Weights of a small mixture-of-experts language model, trained from scratch on English Wikipedia: vocabulary 32768, a softmax router.
Below are experts of layer 6 (counted from 0) of a mixture-of-experts language model. Rows are named router (the router's row for the expert), up (a neuron's input weights, with its number) and show model dimensions 320-383. Each number is 500 + 40 x the weight over its row's rms, rounded and kept within 0 to 999. Numbers have three digits each.
After each expert's rows: a language model's description of what the expert responds to; "comes after" lists some tokens at least twice as common just before its tokens as in all text. This comes from a sample of Wikipedia text that the model never trained on. Tokens count by the router's weight.

# expert 23
router:496480498475486537462472433553469515447465492508498505499485564455460501428449457489491463501457437508477486431560484487490459516550421444511441484577479537437438529485532467496473482510528485
up0:551538528558504513478509479559490546533412486471500525571482530562521451455498464532446498475508539430452560509455553536541533498489431533477533512395450499518478506505472507513542533492512500
up1:536549516539516494565544495510515519474471527498528518440482495478525487531519517514484546555506546513551531518491582477556494517456529519532527499536507487540516532480517443430405511476504405
up2:496527599470492563536545509580561524472530481484483488502465511431588469472502452531444464414486543572570590447461564484495460509516540520578491598558511488449491482497497453551476466437524462
It responds to: Pipes after empty cells in sports schedule and results tables, plus than after more, and possessives or determiners such as their, its, other.
comes after: " ", "\n", " with", " for", "'", " —"

# expert 9
router:448528492551518478563540488441496465549482502503533551527488419528536454526464590449545584520543519480456463472513504481459483507548508496519418582544514484454531516498544499383493497456517567
up0:478599468452514467466527533508441493474496513444506467508498483539437502472486517493503417487500490467493493537491441540411529524440542486483510547501539499447516420484484517500514484470528501
up1:467495587493559463502497495457515510535481552483463551542494498529510557574535453488475522525480437444471566495507503573564527501507530522396499490443476485531406481486512421548507550476527480
up2:552533452453552533441560515499531565457495454515513513482498542458471498545492528487472462425538456523435486547458460582522517487467477516529525519532456548517512512534457522531488504490516556
It responds to: The verbs is, was, has and been, and articles a/an after a subject, especially opening lines like "X is a species of".
comes after: " is", " It", " it", " was", " he", " He"

# expert 22
router:460447481460502549458508525493521519538463534493507470469464508559530514527478499555463498564445441425459505520525479485508410456407511521494451493461433400537469465504501523496466494510586480
up0:570552497491565551581514474477485487494518477463480439504474486456544510499550408529527550581541507464455548461517548477453571534505453462583587566497442494496495576599505531566489466439501506
up1:595512488483504514529444473521524562504539491438462495444474538513505528480486464494531408432508508499514459527523484453519533534503511469545532528500472501541565489453518508482545493424486524
up2:578534488544548493582506470469519509539469432481502504538506495528485533560509495495479466468458537444448426394449520549490584537491499497497584478438461500523510460509556554455465574474557556
It responds to: Dashes and pipes between dates or table cells, as in 1915 - August; also time units and relatives like wife, brother, days.
comes after: "0", "5", "4", " his", "7", "3"

# expert 19
router:494451496559500427537414487462523424467495545523509513497498446535456492459507529523451550539467465534483469545471446510524533435535533467455538539538540535527464531451485457436444523602514489
up0:602494534485527609431501476500478490467449493517465505471492506558514487421490424460510472442539544559488541523552482484480498510513468471520515477503531370476456588522492496444462483486539512
up1:543510585529491536493515522561523530554479490491385451511486527532541470413471502464479455465479557443542510505436507577477491555525430490468477534472463500534403459561496540432552503489483469
up2:462545473422488484482479529481487490508531474503441513511499499482511428503559526545492478474547498552516513478498532450581468467478533501507518496559458488527532539508567468507437471485523491
It responds to: Single digits inside numeric table cells and statistics, especially 3, 4, 5, 8, 9; also month names in dates.
comes after: " ", "1", "2", "4", "6", "3"

# expert 2
router:439481525587523482453440517463440404525504516490497509570508497533466467498523506453561591573455417560563475494550477495561431493532496499464429544544496455520522503501507498479503519557484517
up0:472451573507556560416469530514572471464467468436457508572582470502462531488545521494420447528464512414514548552532548469521542483448424528421480516506520438442484510474500459482483544494533509
up1:487578513486516511547538443413429390479576490482528475528481499507537462538529412474499509492461567502383468554456441489510507539522485531429439463568542525490508473447489509481522507497498472
up2:509539449479415559430534567527495502529504497490556481499510507477506508523502496516506548544510435483458582506541557482440497515542552485474499498518452442502580572466557551582458553469535529
It responds to: Prepositions and object pronouns after verbs or nouns, such as impressed with, ahead of, keep an eye on, plus line breaks ending infobox list items.
comes after: " |", ")", ";", " part", ":", "%"

# expert 17
router:474483524464573523447481531542548519480503509560478468467532524528503483507478508568531430507544444556463523558508475460430434489429452487505495528474503454534486466507485525486508497472537485
up0:493526529540458498545448453529505488518460356479523453513491547507525471430514478513511515493524530483491552528560496477523531424494519547467518405465536508475456486541541437475515498589478472
up1:558528549488529496446487479482501536522506525466448513443476612481540524525546515425456453464523547487489477532503523544530488505397525593413488532437572467514508514548528471477539509486517408
up2:441450430486493519531437527554496491507450540537516532533455478506479516481489489554411497519527562495538490556501520547480623516519499463514509535515459567464525467524508599513525534446435512
It responds to: Last digits of years in dates and ranges, such as 18-4-5, 196-6, 200-7, plus the words century, centuries and BC.
comes after: "9", "0", "8", "1", "7", "6"

# expert 31
router:518454486424411523550553530575548508479466475480495547476533480420494542511460468539569563433502549478549472543436529480444534500490498463540480506481549506465523531540565555623560498384470451
up0:451472515492514533487509552489521416514426482521483466495493483482483514543476497501580456438446577517457507473439544587447543469496486591548464457499551523460523497504451441485435433552529483
up1:470494498506515503489524490476516490541418475449448531539495513530485489501434523536491409428485539508461479489492513519424484482457516564444435501397483459455523507417541489538485446453512469
up2:479459468479535475522596513501492523554451564506415484514525433486521506513496553453518560515445474465500475459470487534513506474461507493499494526430565381535429502510495452510519496421502419
It responds to: First or middle fragments of rare surnames and place names after a capital letter, such as Y-ac-amán, H-ec-kscher, K-ru-ys.
comes after: " D", " K", " P", " H", " T", " M"

# expert 15
router:554537479445509507578558413477539546491568523541415508453462471426505511538452436548491471446504537429428516516463506531468515557509475465566597530430517528460517475564517503558554507402451521
up0:489519482500511538527511519499547488514446472509512509432446518462536519496532482544458485510589527541478516529459463467540487558550496525462456451477545563509430468442487520472424488454519513
up1:469584496566530501431509475592502461509440493523509459490526530586499484395521499421458477477496514473531589545590481514521468491575499445470498451478452509445418509401501489462494583520477505
up2:550432546505527425514520486521490469518492488467424539424498552507480522427439482501541547483493497498472465464473436461448510519535521450497496438445504490511462467558522481548543467546458475
It responds to: Tokens opening a line or table cell after line breaks or pipes: first years in tables, list numbers, headings, name starts like Reb-ekah.
comes after: "\n", "|", " ", "=", "-", "C"

# expert 3
router:517502558466492499470542525556536506513449503533516479522485488486457527442484495458495541458445497490574500469545449470537521480495442485540493533551440529502506579464533537506454456514488484
up0:539403560451519487490487477554448488524512543486488453477526466458492547414460392516499501488549519384487485576479587525464500508545540499482451494491551457523439501525480518524540449530535532
up1:530489484443425602537599507561471535498481575495478524415467436495496471589498440542466510423567547550486469576461520530479465503526433519558451507524530503488622545463482529572487535549505530
up2:520482507467548444488494512491482423487479442434567481498502571484585523421501511522543495574552458492450514535537510482501519535450497486467453538483611487474568451500552463584487483475480476
It responds to: Digits, mostly 0, inside scores, times, statistics and sports tables, e.g. 17 to 0, 0.00 ERA, 05:35, plus currency and unit words.
comes after: " ", " (", "–", " at", " a", " with"

# expert 26
router:475515424560500522403500563467519499500455513562489487518509512467476550448470462507478508477522480488464550507547517506549513547539476469471435473530437531496452453533496486480472511408531494
up0:472502537452476504502458556491534457531452471503505473511481507500513487481472444507513446554547519437507426542474456509391432576479509496457486471391509399513486416462478495439399475539519480
up1:415561524539511456564489528452501487485477456543572539447498464509557526544528565486491448490456472555474523506469521538434498522477524492427514512444558543612537520516518493546515459426476479
up2:488445499576506482479473531465452509498490410510436538515548503572453522506462468489482438435441492566481543460497556528595469517555480573498449483524409519506474489518494459505494483443507493
It responds to: Word pieces inside numbers, ordinals and units in stats or vote tables, such as 10-0.0%, 14-th, ft, aged, least.
comes after: "1", " (", "2", " in", "″", " for"

# expert 7
router:543466547465499438511547548474479444527539491523446604489469469498515454578580466481516482479551451539475428482516546535519401534543502498529462528518561453523604538490505449489536463517505497
up0:481521424550518515490570510453535573500480602562550525452519520531544564543464495515512524528539445546456482507384548520419474552434449459534494490469481466481520452486485556538484541451518557
up1:475521459474543539526453534518517469509489477453529515477535545476535490512572463556434447426510586560545556485523531510444461527458524511524467497457579450481467557539516527605531522464462478
up2:478593453516506505492515491501517474458469593507484507526471481489512532533509441436526467583503584499557553590531504510483524556499559507492512457508478469501506503536534511527496487528515480
It responds to: Determiners and pronouns starting a clause or subject, mostly the, The, it, he, who, which, that, often before was or is.
comes after: ".", ",", " that", " of", " when", " where"

# expert 30
router:502469450554539464525498447545508461488577496465560499493523468546482534511514511493452523582486477512467401500518442527539465479550544510520502574563513531492483542499459530481565509541473486
up0:462494497448500491447523458499421499484477492506474484486479539453452463479487501556593515540440527400493444544513473500449498474497501540499450479480490485440502516509473445546540514524507542
up1:496530408498459459515570503505413512596488467487555507526537586511517514492451520488530459549507503558498561492534519499482467534473544544554523517508466475448493539483575459534488540484531487
up2:500526513471500529477493520468480479501462506452509419492447547490461456471433484566474494480524463486562609448512515532519537478464430594479549448479544439428451469539588584501471486577548411
It responds to: Heading markers ==, ===, ==== around section titles, table separator rows, and heading words like History right after them.
comes after: "\n", "°", " also", "″", " career", "History"

# expert 25
router:436521497519460481429464492447435464448490462538606532518566540586542489492499574497446521491492458497446496461568464436518544499538484486414439459553539557498463498417470455438461487536456454
up0:448493485547491465535556521472466520486528484499554514476549491419520517486520500462644459521483509536499556562542522505476425577489545510503444483483552419487469572532483505468509571487548520
up1:552485475476529506468555471504529534502521475528463471463522496480492494458509485575486444543523504551502484527479492451521509543463491503539528494511504496465569487493521595632456543489497504
up2:475538483518518494524497569481513501511491470472455478539477513539543525551442469440508503473505558495431527503518471529515483481497428515551504570474540471440555496475492449526525411501571452
It responds to: Decimal points and digits inside areas and percentages, as in 48.3 km², 53.5% white; also the after verbs.
comes after: "4", "5", "3", " on", "0", "7"

# expert 12
router:545532488532517467541494547479457427551536488487580484481465480498488539520550580470540390529500512527505529419557470487496502511559515471500432481518455529532492510470462512489464532444458543
up0:495422512498388538583555459568483493518488484488483503511492483475545513508549397524494499458526483423593533448464486512503496527492517467489555500472488522495402427453514479525525523438488513
up1:493551507482481460502540492561507481491542583481522523504497530533490493502476489498485504560428466493516490441479535486506516516529503473469510498550489523468499517468434502523528483456473566
up2:552473483469459435508585490517517505499470553506483560460482480514499536523434514516456474490493480521500563497591445491537407512503464552425488493445443477444552512508522431564449537370463513
It responds to: Word pieces inside longer words, e.g. dep-op-ulation, emb-att-led, ich-thy-ologists, plus blank spaces in table cells before numbers.
comes after: " |", " m", " ft", " g", " t", " b"

# expert 24
router:580493487480522475508582443537461578457447568449444534506517486428467500476462470557493483560547427492471492514541526511518484455564443498519513564506539503492490561484499431548442493495476462
up0:502509516411546487458527523515509502538497469494514448488447502557511485490474422562525496514552483473460559466486529428496504485486512542530530490461543423561492549543537451536516507467472444
up1:469555480609461461505487484513465528558532492461568568480508549502495465522499481494576456512500399539477488506576533537438520520514488534513470447432441587480520498493457600498471525476512459
up2:499493474542428491565551510486515569420453490432527520552490527571476478539446572503530496412521475435498462488482458462471521474483400552565438471499582536487486465519451489476470425468499472
It responds to: Commas and conjunctions opening a new clause, such as but, although, however, while, when, plus zeros after thousands commas like 15,000.
comes after: ",", ".", " and", " \"", " However", " ."

# expert 18
router:497475521390502502576534463490471451509492511511484482533525477477520486512474478580471521463519491473518499442485542479445463575522476497512524516576523434405468539493485473518429483458559449
up0:476467490484572499523502514432532499473578445401568511473512541440514558546523501473432399465527447462494516536473511597486463537475449595513515533479533503585488432380509522496448465526505514
up1:502567515466488447438531529543477532543377500443499439548469540509508518541442541496484505480517521449489520508495545493533486461571511545479546515523455436500482437443488528507463504459504430
up2:517462456472547439549582438499480432494586509479392533517504452484468489535524511532545479563518537512462474524460488564452509610538477475480478480488498541434557482426477530579497509500468421
It responds to: Nouns and superlatives right after the or a, e.g. the way, the team, the latter, the largest, the village.
comes after: " the", " The", " a", "The", " an", "the"

# expert 11
router:528579491468478500465518540560489596534530514504441476484448525509530547435463491518500546428533540524507507545526500522522477488496438510563523582513491517501503513521480501447508558301480435
up0:491460504430504490487606514525443510494455514482492483461535513462533478547556488488462453526539503564498499409551547551479459523486507524505499491456522457484529525472565494522526519519533518
up1:526505571455551508505508430545498492497489471492462571433546457538585474565467474512562515540556479501462552487484554491467477497449567483504515539470529469535493470535515566483433534452453507
up2:448578490435400573489541454509506516517487432445542540512442526512474492489439495521556522458550506504505630512518467457567554480448494518527538474494508500462501527520576516516503508572517397
It responds to: The space before a year after a month and day, and the first digits of four-digit years, as in March 10, 1882 or 2-0-18.
comes after: " ", "1", " in", " =", ",", "2"

# expert 13
router:483469450518508472465491449480434473560518460462503494513508491489564454466563461563483533557524507548554536526474479534436518493458500523521499486424461520440544561548457516542470548457482496
up0:516499490488452510482470470553477523550530561440543542468553561510544523474449478507536492475542525481471481544518481532486541483458522529362506503486536562505516449481487524497534591449524466
up1:506470500418491429415521549512502493498499430485514501511463530500479575469474489454423467522477519506529505590486518466509534483454521516468512431450506528506543491551535537581521522515410453
up2:528505535502544489495475547522510504500510449459473492541407514534518517501506526483453492488494489468474471620493496544579436526461505541492497499437424479449565507486514515520527450533475512
It responds to: Past or present verbs right after a subject naming its action, such as made, won, received, offered, asks, demanded.
comes after: " to", " and", " he", " was", " also", " He"